Below are experts of layer 6 (counted from 0) of a mixture-of-experts language model. Rows are named router (the router's row for the expert), gate (a neuron's input weights, with its number), up (a neuron's input weights, with its number) and show model dimensions 288-383. Each number is 128 + 24 x the weight over its row's rms, rounded and kept within 0 to 255.
After each expert's rows: a language model's description of what the expert responds to; "mostly gets" lists some tokens that are sent to it at least half of the time. This comes from a sample of Wikipedia text that the model never trained on.

# expert 10
router [139 103 113 146 134 127 141 202 128 157 156 131 108  96 118 112 145 124 108 134 120 157 141 184 125 158 113 102 115 129 123 137 124 128 151  86 125 116 151 125 140 115 172 163 122 144 135 128 133 130 110 108 131 126 130 131  93  95 160 104 192  88 130 131  89 112 119 155 113 112 110 136 128 116  93 137 156 141 132 161  89 149 114 122 126 167  91 114 131  91 192 108 119 129  82 162]
gate0 [127 147 130 129 178 113 171 194 165 116 185 138  86 135 151 125 175 120 110 137 145 119 144 141 120 106 137 160 115  98 156 200 133 121 142 121 142 135 143 140 130 126 141 114 116 125 132 110 133 147 136 129  96  88 101 109 146 116 108 128 112 118 130  78 159 103 109  81  84 167 124 168 142 137 131 121 122 162 117 160 151 141 153 147 130 130 113 110 181 168 115 119  98 129 132 132]
up0 [115 118 103 138 151 138 159 132 166 125 123 146 106 128 125 145 155  99 133 123 161 153 142 116  99 131 103 127 158 139 188 167 124 140 146 105 164 151 143 180 121 126 136 154 130 150 111 118 115 122 160 125 110 101 139 141 115 162 136 140 116 102 148 125 135 116 143 102  78 105 135 126 156 137 136 125 140 134 130 176 153 136  95 135 132 136 116 126 158 149  60 119  95 140 126 125]
Description: Surname pieces such as -berg, -mann, -son, Smith, and opening parentheses right after a person's name, e.g. McWilliams (7–8).
mostly gets: " (", "berg", " [", " Berg", "mann", " Thompson"

# expert 0
router [102 115 147 134 161 161 131 178 112 136 148 129 144  85 157 125 127 126 113 136 144 169 140 112  92 167 126 136 112 101 187 148 113 118 142 111 113 138 107 100 138 117 156 126 139 140 103 139 165 141 143 124 130 113 143  65 164 146 140 130 106 119  75  76 139 106 127 133 121 147  95 161 132 111  92 130 122 110 147 139  95 142  85 168 118 141 137 121 161 107 154  90 123 124 136 114]
gate0 [102 135 150 168 110 146  91 160  76 118 140 107 130 172 138  94 147 140 143 111 125  70 137  88 129 114 119 174 152 111 113 121 128 122 158 125 128 169  66 139 132 100 131 115 142 107 142 113 147 127 142 138 120 115 136 111 168 147 124 149 127 168 119 144  92 163 104 137 148 103  84 132 123 140 134 118  92 134 146 143 145 125 164 114  99 184 149 143 133 150 131 134 132 136 174 154]
up0 [ 98 122 173  90 128 135 168 113 147 141 138 113 168 115 117 114 125 151 159 126 148  95 128  78  75 145 157 142 145 113 106 120  83 132 138 136 112 103 172 135 130 124 155 165 101 146  92 143 134  73 115  93 140 121 149 136 178  94 136 190 112 107 133 149 155 159 130 127 118 123 101 111 104  80 116  85 161 106 122 127 150 110 105 115  79 153 140 108 165 100 141 178 162 120  99 103]
Description: Colons after infobox or list labels, and capitalized institutional head nouns such as Navy, Army, School, Museum, War, Party.
mostly gets: " Navy", " Actor", " fighter", " Army", " Hero", " Representatives"

# expert 2
router [129 116 101 119 105 113 188 118 102 130 108 137 102 111 177 134 135 101 127 124  85 127 168 150 142 157  89  95 123  92 124 157 120 155 133 131 148 101 154  93 118 121 107 155 100 132 151 109 135 134 131 112 101 143 127  70  88 143 136 117 165 125 102 114 152 139 146 100 107 162 175 159  95 163 108 130 113 103 163 167 124 159 127 145 134 124  70 132 123 117 160 130 111 123 148 146]
gate0 [140 147 137 131 133  86 112 136 112 116 125 151 144 105 129 110 122 108 138 151 159 162 143  91 118 124 172  82 138  88  83 113  87 142 144 142 138  95 150 127  88 119 155 145 131 104 167 120 119 152 150 125 111  89 120 115 136 124 136 101 131 162 109 148 183 110 118 128 127 148 124 124 104 121 120 126 129 154 112 128 145 100 131 127 136 188 112 143 107 150 175 100 100 127 121 113]
up0 [119 133  87 126 120 170 102 115 107 113 139 148 126 106  92  93 145 112 137 142 136 162 126  72 100 146 119 106  66 122 193 155 118 153 145 113 112 128 108 132 142 156 148 142 170 123 151 140 130 128  84 129 105 118 165  97 138 142 114 120 153 132 134  97  81  96 130 154 112 106 148 101 137 160 135 117 110 113  96 112  98 131 174 169 100 155 133  94 182 150 161 152 107 130 127 138]
Description: Equals signs in section headings, as and clause-opening words like After, During, When, On, plus mid-word pieces such as La-ti-n.
mostly gets: " as", "On", "For", "After", " During", " After"

# expert 4
router [163 139  79 124 140 104 117 143 180 124 122 139 139 120 154 114 149  91 105 130 134 115 139 120 105  98 149 165 159 117 174 103 121 142 121 131 136 130 118 140 131 143 115 166  77 131 125 137 148 122 109 138 119 124 120 117 128  98 125  99 132 134 130  97 122 134 131 121 102 119 142 145 102 134 137 123 115 105  87 107 153 115 133 124 142 152 126 131 113 128 136 147 100 105 103 111]
gate0 [134 136 121  93 126 137  64 150 133 104 146 112 151 149 140 127 152  81 158 132 103 123 121 138  93 104 139 160 122 117 146 118 111 144 116 164 128  97 157 117  97 135 173 161 107 119  91 141 116  99 146 128  95 133 108 144 110 169 203 122 122 114 151 160 143 132 102 116 166  63 164 127 113 100 118 124 141 150 104 146 127 119 167 102 160 151  68  86  71  97  85 138 115 162 155 131]
up0 [133 131 124  97 180 166 119 145 125 153 142  87 147 143 148 141 132 127 111 113 152 107 135 130 101 136 139 148 148 127 170 154 118 143  97  98 124 123 176 127 119 117 164 112 144 113  93 134  98 110 143 135 117 131 112 121 124 148 194 139 103 129 149  90 146 108 109 123 113  84 151 126  89 121 137 143 146 137  75 148 120 137 122 126 146 137  79  83 135  80 124 107 137 162  81 130]
Description: Verbs, auxiliaries and pronouns in narrative prose, such as was, he, not, would, remained, and pieces inside verbs like unw-ill-ing.
mostly gets: " does", " However", " well", " remained", " part", "ingu"

# expert 9
router [137 123  92 161 161 158 136 158 119 137 132  99 114  76 148 152 110 134 161 142 138 123 101 134 135 144 106 106 155 123 120 150 113 159 103 132 103 164 163 120 151  85 131 127 134 106 152 172 129 144 103 106  85 108 159 160 146 143 129 151 160 118 155 136 156  79  71  86 115 137 104  89 144 136 128  61 101 124 123 122 104 144 133 104 127 108 136 140 160 116 132 124 118  98 122 171]
gate0 [132 116 132 147 119 131  89 132  85 114 140 127  95 136 106 106 121 132 150 157 104 106 164 147 163 135 109 106  86 138 144 164 147  90 103 174 117 138 148 145 113 136 148 156 107 121 114 155 119 123  69  98 128 137 138  90 101 133 138 153 142 125 153 147 120 132 154 143 100 151 173 150 134 141 152  72 105 152 127 138 144 139 142 143 122 121 111 131 140 120  79 136 139  97 140 187]
up0 [144 113 115 111 115 125 118 140 148 103 125 132 160 134 114 119  75 148  98 111 143 129 162  88 126 112  73 147 111 118 130 137 112 108  98 162 174 113 131 187 108 163 188 170 142 133  92 145 122 139 145 135 122 170 121 113 150 135 103 124 157 171 142 123 138 140 160 173  83 131 116 133 122 105 116 136 104 134 132 137 157 121 136 143 127 122  71 112 122 127 107 121 130 125 135 132]
Description: Short labels inside sports and taxonomy tables, such as Total, country codes FIN and BRA, m in event names, and name starts.
mostly gets: " Total", " MF", "OR", " Votes", " Loss", " Species"